Experts of a small language model: 96 SwiGLU neurons an expert.
Below are experts of layer 5 (counted from 0) of a mixture-of-experts language model. Rows are named router (the router's row for the expert) and show model dimensions 0-127. Each number is 128 + 24 x the weight over its row's rms, rounded and kept within 0 to 255.
After each expert's rows: a language model's description of what the expert responds to. This comes from a sample of Wikipedia text that the model never trained on.

# expert 32
router [103 131 111 140 132 149 148  91 156 124 127 119 152 170 122 144 149 161 100 146 149 146  83  96 132  93 108 126 139 157 114 111  97  76 143 111 115 178 144 109 104 137 192 133 129 127 152 175 122 103 100 110 138 140 165 144 150 152 153 145 137 100 101 141 129  99  96 105 110  86 130 124 138  92 140 120 162 149 146 132 154 137  85 151  88 134 104 135 143 134 114 153 138 143 129 101 144 135  95 139 181 152 121 175 167 123  93  92 116 138 172 115 127 106 121 107 170 128 125 106 132  98  93 139 136 138 137 119]
What it handles: Adjective suffix ic/al. Adjective-forming suffix pieces such as ic, tic, ical, al, istic, ological, inside words like chronic, nucleic, lyricist, operational.

# expert 14
router [115 147 122 176 131 148 149 113  96 150 120 133 167 117 116 138 139 146 110 152 144 103 163 107 160 150 111  94  98 131 149 108 101  98 159 101 131 137 139 104 124 136 176 134 135 136 165 136 140  88  99  83 123 159 127 137 182 136 144 152 120 110  73 120 102  85 112 114 112 112 123 159 129  81 141 138 137 134 129 128  99 135 109 177 138 121 102 105 168 126 152 154 102 143 114  69 113  99 146 166  94 125 164 130 137 133 153  99 129 169 146 118 128  89 166 131 132 103 109 130 139 117 127 137 120  72 137 115]
What it handles: Name and word endings. Word-final pieces like on, one, ia, ton, stone completing surnames and places (Creighton, Malone, Piazza, Piscataway), plus Lane, Sometimes.

# expert 50
router [149 139 113 108 103 181 143 136 194 107 120 129 165 136  98 125 123 161 150 155 136 138 120 107 113  99 132 106 121 164 148 135 117  88 135 114 117 158 139 113 106 135 167  99 139 125 156 159 134  96 117 172 120 154 141 174 138 120 145 148 132  94 118 129  82 108 120 133 119 135  84 129 147 146 116 130 168 125 105 129  80 148  91 155 149 146 123 109 107 133 143 129 120  88 140  81 117 118  96  99 103 109 158 169 176 107 161 131 114 150 136 144 103  97 126  87 125 102 129 149 160 120  94 159 107  95 133  97]
What it handles: Mid-word consonant pieces. Short consonant-heavy pieces inside longer words, after a prefix or syllable and before suffixes, like trim, available, feminist, traversed.

# expert 0
router [ 97 122 109 140 101 171 145  73 142 139 123 122 183 116 131 115 134 139 112 136 150  98 134 129 114 118 135 116 102 139 141 107  94  79 127 123 106 152 125  85 102 118 159 100 133 123 166 147 117 115  29 138 145 163 133 167 178 128 176 125 156 118 141 128 129 137 142 146 128 113 132 130 126 110 129 115 132 113 136 102 132 141 103 153 116 147  98 153 157 169 131 136 132 100 143 109  93 120 119 124 138 139 153 173 194 119 151 129 118 142 148 164 105  95 136 117 151 126 151 140 180 125 140 148 128  87 120 127]
What it handles: Space before word continuations. Lone space tokens and line breaks between words, often after split compounds or before names and numbers, such as hip hop, Route 194.

# expert 58
router [121 126 123 115 110 150 140 132 167 117 137 107 172 143  97 103 147 164 113 135 128  92 119 126 134 106 101  89 140 144 125  79 111 105 149 125 120 147 158 125 108 158 181 135 139 112 150 188 133  93  88 113 127 130 166 147 181 137 179 136 117 111 105  90  98  95 111 129 115 113 106 168 151 126 110 104 104 130 134 112 108 130 104 114 150 138 107 175 162 151 140 108  81 146  97 104 133 102 150 131 174 107 138 150 128 123 135 152 119 151 149 125  85 113 145 102 150 146 146 118 170 124  93 135 124  86 119 155]
What it handles: Abstract noun suffixes. Noun-forming suffixes and abstract nouns such as -ation, -ism, -ology, -ment, history, education, often in headings like Early life.

# expert 1
router [123 153 105 119  83 198 137  67 145 121 118 104 154 156 115 129 122 145 125 128 114  93 132 104 121 143 157 110 100 139 119 133 122  85 142 113 128 133 134 143  80 105 164 112 127 126 165 158 133  87 109 129 137 169 173 141 181 128 142 129 144 111 110 112 127  92 132 132 114 109 146 155 145  71 117 144 145 150 129 105 122 136 123 140 161 145 102 130 136 174 169 144  97  97 150 137  96 107  95 129 138 140 149 155 147 116 152 103 121 179 122 117 125 127 141 125 145 128 134 155 189 116 121 125 149  76 143 161]
What it handles: Space before numbers, prepositional nouns. Bare space before a number after in, to or December, as in "In 1976"; also nouns after "in", like addition, order, inference, instead.

# expert 7
router [128 116 108 131 123 158 161 143 164 115 118 126 137 164 122 137 124 138  95 132 147 126 154 110 156 158 118  92 143 107 148  96 102 115 129 104 151 135 124  93 127 143 152  95 131 122 152 151 170 113 118 140 159 169 149 119 182 112 155 137 150  83 117 121 107  81  94 157 138  84 120 132 134 108 103 159 117 135 154 138 148 147 129 129 107 144  76 138 106 144 145 136  93 105 162  95 138 115  84 149 141 130 165 161 188 139 133 121 115 148 148 108 139  91 114 134 149 120 154 140 194  87 134 140  99  85 138 143]
What it handles: Year digits, name syllables. The 9 in years like 1995 and digits in scores and coordinates; also opening syllables of foreign names, such as Fu(jian), Bha(ratiya), Sal(va)tore.

# expert 53
router [122 111 116 123 130 126 131  85 144  91  95 142 166 131 100 144 169 151 131 117 120  86 117 131 100 119 140  82 131 146 123 135 124 107 119 132 100 161 122 107 101 132 184  74 116 148 121 179 136 121  99 147 153 154 155 161 185 167 162 128 143  81  91  93  98  89 104 161 117 143 142 135 155 125 112 149 139 153 124 145 106 174  93 168 133 128 125 150 141 169 122 147 114 146 143  95 145 122 154 134 103 129 129 168 146  97 116 123 109 140 123 116 113 116 124 122 156 133 119 132 170 118 105 140 159  84 109 127]
What it handles: Adjective and participle endings. Suffix pieces ending adjectives and participles, mainly -ed, plus -able, -al, -ous, -ive: Distinguished, self-appointed, Reconfigurable, unnatural.

# expert 15
router [129 146  94 129 124 161 141 123 136 107 139 127 146 149 142 106 168 145 109 145 145 143 109  85  95 122 154  78 125 126 125 121  99  95 128 140 130 115 109 101 102 144 152  92 132  99 155 116 153 115  90 114 133 116 131 133 180 113 140 130 157  93 118 162  74  87 110 124 121 151 105 100 137 116 109 137 158 128 163  76 149 136  86 162 139 157 120 116 114 160 136 138  96 130 150  83 108 100 117 140 138 144 165 188 202 117 147 104 130 153 122 167 129 107 116 149 128 142 150 116 138 109  97 120 151 142 146 151]
What it handles: Year zeros, months, ab. Digits 0 and 9 inside years like 2014, 1942, 2011; month names after a day number; and the piece ab in Mus'ab, absent, absorbed.

# expert 57
router [140 155 113 138 106 180 111 104 156 135 108  84 181 106  99 125 158 131 121 176 130 102 163 112  81 137 107  92 100 130 150 111  89 131 144  84 116 139 129 117 108 130 158 116 143  92 128 134 130 151 115 104 155 124 154 126 175 131 163 124 138  94 107 132  70 133 137 107 113 122 141 162 138 128 128 126  94 120 136 125 138 146  89 121 148 119  92 157 141 160 122 106 116 134 125  86 117  87 123 112 133  97 177 184 135 143 117 140 137 117 131 144  97 123 103 112 121 153 147 134 131  93  93 158 148  69 147 126]
What it handles: Abstract heads after the. Abstract nouns after the, first, this, often before of, such as name, time, title, version, date, structure.

# expert 10
router [ 66 139 109 151 132 157 105  89 160 122  96 111 134 134 139  93 130 151 143 133 139 109 122 124 143 152 111 110  78 125 147 131  82 136 155  99 125 167 108 107 114 156 165  89 151 115 134 159 146  87 132 114 158 149 172 164 153 164 156 104 138  79 136 122  82 104  88 112 139  89  95 129 151  85  97 123 128 137 116 113 120 113 125 165 135 122 138 134 142 165 116 137 111 114 149  87 115 126 157 158 132 153 166 142 152 123 120 133 112 121 120 118 122  94 144  96 157 132 138 130 149  83  87 159 138 133 158 135]
What it handles: Capital-letter abbreviations. Capitalised abbreviations and country tags such as US after place names, state codes and letter pieces like TOTAL, IN, AR.

# expert 30
router [110 165 115 151 120 143 120  97 123 105  99 117 135 152 109 146 138 133 125  97 146  87 124 102 104 130 148  77 123 158 150 129 101 101 150 131 111 140 117 112  97 109 148 106 115 150 126 156 166  99  80 128 158 128 175 167 156 129 176  92 150 112 116 124 113  49  76 155 131 120 140 132 127  86 107 150 157 120 139 122 116 132 105 125 119 131 102 110 135 160 136 140 119 113 144 112 132 117 130 127 150 128 131 180 131  98 147 119 120 162 120 125 121 129 135 124 164 119 141 151 175  63  98  86 163  97 118 125]
What it handles: Words after in. Words following in, of or from, mostly the, and direction or nationality adjectives, such as in the early, in English, Western Siberia.

# expert 54
router [114 128 112 138 109 148 166 106 134 112 102  74 164 143 101 114 168 154 119 152 112 101 135 105  97 142 159  95 130 136 112 109  98 118 147 116 109 140 157  90 107 141 143  59 112 111 139 134 153 126  68 133 129 139 147 159 148 120 137 109 134  86 118 140  75  76 144 152 146 102 158 103 102  99 115 122 168 143 107 135 131 142 102 134 147 126 131 138 172 128 118 144 109  99 117  91 135 116 128 138 172 118 164 182 195 117 141 113 127 145 118 129 102  97 125 115 147 130 133 111 150  91 124 142 147 111 138 114]
What it handles: Digits within numbers. Non-leading digits inside multi-digit numbers, especially zeros, in tables, scores and attendance figures, such as 500, 6:00, 3,000, plus million, century.

# expert 17
router [ 98 143 123 123 117 165 159  77 155 103  97 111 163 123 137 133 149 123 111 137 138  91 123 103 143 138 140 102 139 114 144 105  97 124 136 120 139 130 126 123 129 110 145  82 135 111 128 167 124 114  23 142 130 120 174 128 140 125 143 119 142 111 103 121  66 133  90 115 136 122 147 148 135 104 132 118 130 158 131  99 125 161  94 150 140 131  98 142 178 155 128 127 103 105 135  97 143 136 113 109 129 109 165 179 185 147 157 108 134 144 137 115 112 108 119 111 129 136 162 153 151  94 103 151 129  79 145 120]
What it handles: Sentence and heading ends. Sentence-final periods, often with a closing parenthesis or quote (")., ".), plus closing == and === marks of section headings.

# expert 60
router [125 119 120 156 136 164 148 129 170 115 134 118 131 141 128 104 131 134  88 128 173  89 141 118 122 137 123  81 102  98 156 111 105 114 127 114 148 138 130 111 101 117 147  97 135 116 118 123 134 106 125 101 136 130 129 142 181 144 178 117 107 101 138 132  79 107 106 122 130  83 128 149 122  78 120 152  91 143 139 127 153 141 128 142 107 112 112 150 183 141 148 136 113 102 147 101 106 123 134 154 142 103 145 154 211 134 148 117 132 164 132 156 129  75  91 153 170 108 148 117 186  87 127 143 136 110 151 126]
What it handles: Two-letter name openings. Capitalized two-letter openings of split proper names and surnames, such as Pa in Paz and Payne, La in Lawrence, Ka in Kata.

# expert 51
router [133 102 121 143  72 171 119  67 159 128 146 100 139 132 115 116 108 154 111 127 166 118 121  98  99 121 132  84 117 114 143 120  82  82 125 142 120 182 141  89 141 108 178 104 120 115 160 139 117 112  81 101 136 156 173 143 165 106 126 129 162 128 123 121 123  80  68 100 116 122 122 122 135  94 106 116 103 129 123 113 115 168 101 114 105 141 134 116 132 132 121 122  94 150 113 115  89 111 139 110 128 100 165 149 144 120 125 121 117 145 123 152 121  84 140 136 134 129 162 139 153 110  95 150 158  94 146 110]
What it handles: Indefinite articles. The articles a and an, plus each, every, another, any, per, after verbs and prepositions, as in lasted a full year, as a result.

# expert 22
router [ 92 115 145 131 137 174 139 124 158 103 120 113 158 114  76 111 138 153 121 142 137 112 126  93 138 125 119  96 105 120 144 112 103 117 151  92 123 158 155 108 112 126 166  97 148  97 161 161 158  94 140 106 148 167 174 146 170 126 160  91 136  84  87 148  92  87 101 137 121  93 125 130 159 104  86 140 147 125 136 112 139 141 120 150 125 133 102 134 159 145 126 111 100 103 150  84 111 105 122 149 140  86 158 156 154 114 138 128 113 159 131 154 137 104 116 114 144 118 141 145 152  87  77 127 153 107 161 133]
What it handles: Table cell spaces and numbers. The blank space or first digit opening a number in a pipe-delimited table cell, including tennis set scores, goal differences like +6, and vote counts.

# expert 23
router [122 134 117 134 135 169 107 133 153 149 110 117 169 151 102  98 122 120 120 138 130  89 133 112 129 130 121 100 139 120 157  88  89 100 146 102 133 127 119 115  79 150 166 108 129 111 169 136 157 102 105 115 141 138 137 157 151 124 181  98 125 108  88 135  94 100 102 120  98 144 149 115 132  88 123 140 116 102 152  82 150 128 114 158 162 121 136 166 186 164 103 162  99  85 138  80 101 111 126 144 168 116 120 168 131 151 148 130 108 158 150 138 101 123 115 119 117 149 154 163 155 109  93 125 123  97 142 147]
What it handles: Institution name heads. Final nouns of proper names for institutions, competitions and places: University, School, County, Cup, Tournament, Conference, District.

# expert 8
router [107 102  99 134 153 160 167  88 158 144 113 114 162 103 123 130 182 141 125 116  73 111 117 130 138 102 121 106 102 138 141  87 100 117 123 139 115 131 172 134 126 105 132 104 163 130 169 181 120 113  98 142 116 147 165 139 169 131 130 128 100 112 129 107 121  80 125 169 139  87 119 161 135 105 143 117 156 112 133 120 164 110  95 148 127 116 119 137 110 152 149 129 122 153 131  78 116 141 152 129 148 147 141 134 169 147 114 153  93 186  92 150 111 116 114 133 150 131 136 163 148 127  98 160 132  72 150 139]
What it handles: Word-piece it, stray fragments. The word piece it inside words (Meditite, summit, explicit, hypersensitivity), plus scattered digits in route numbers, years and table figures.

# expert 29
router [106 126 107 153 140 138 125 100 155 101 107  75 149 109  91 121 130 143 121 112 143 112 107 122  95 147 141  89  89 121 126 129 120 121 127 121 108 168 111  79  83 129 194  86 141 131 137 172 131 107  97 138 124 137 141 157 178 130 165 136 157  77 123 113 102  86  96 160 140 134 123 123 103 130 134 160 168 118 123 109 107 159  84 166 124 148 105 133 154 147 112 152 113 113 141  93 121 121 116 118 135 105 139 184 135 117  99 118  93 105 106 144 102 125 129 111 148 135 157 166 131  96  94 107 125 113 139 110]
What it handles: Prenominal adjectives. Adjectives and determiners right after the, a or his, before a noun: other, new, former, major, local, first, southern.

# expert 25
router [ 97 144 112 177  88 170 124 119 118 140 113 115 123 125 123 137 136 143 108  94 132 122 117 154 161 114 143 141 100 114 135 110 157  92 122 121 113 132 173 104 129 111 181  83  97 114 158 153 140 132 104 125  94 173 124 146 157 142 133 109 146  87 111 135  86 109  58 132 134 120 134 165 145  81  99 174 150 137 124 110 102 155 124 132 141 126 119 112 134 125 135 130 141 131 118  90 113 102 114 120 152 136 134 152 163 118 153 142 123 104 174 142 138  65 163 115 154 137 124 176 145 129 119 133 135  80 166 116]
What it handles: Vowel-liquid word fragments. Inner word pieces like er, el, al, ér inside foreign proper names, such as Monts-er-rat, Mis-ér-ables, Pans-er-raikos.

# expert 61
router [120 176 124 117 112 159 156 122 126 139 112 117 154 125 122 142 143 119 131 106 110 116 140 123 158 118 130  78 136 173 138 123 108  63 128 126 135 155 154 140 133 101 159 124 127 122 112 161 145 115  62 142 128 145 178 148 160 151 154  86 103  49  79 130  78 124  92 163 108 121 127 130 142  79 110 129 132 167 129 135 108 156 140 158 120 104 133 145 164 122 150 151 126 123 147  89 143 104 111 126 138 138 140 145 188 147 154 122 141 115 126 119 128  90 146 116 136 127 145 124 141 102 137 147 107  92 143 120]
What it handles: Periods in initials, decimals. Periods after initials and abbreviations (Dr. B.A., e.g., Jr.) and decimal points in numbers, such as 1.83 m; also colons in taxonomy lists.

# expert 33
router [ 68 130 103 150 131 158 150 105 173 122 121 107 167 126 115 117 123 153 108 125 141 128 111 113 126 145 116  70  98 131 142  78 119 109 131  94 139 142 142 124 126 105 154  84 126 108 138 146 147 100 120 104 148 181 173 160 159 155 159 100 144  83 103 156  97  80 101 115 134  95 143 130 132 115 114 157 141 131 140 112 140 150 137 129 154 135 100 147 130 121 115 124 120 122 132  67 112 123 122 154 140  89 169 161 179 119 124 110 126 157 160 147 134  97 150 135 151 137 138 152 154  84 108 140 115 115 166 121]
What it handles: Birth-year digits. Third and fourth digits of years, mostly after 19 or 20 in born dates and census headings, such as 2003, 1999, 2010 census.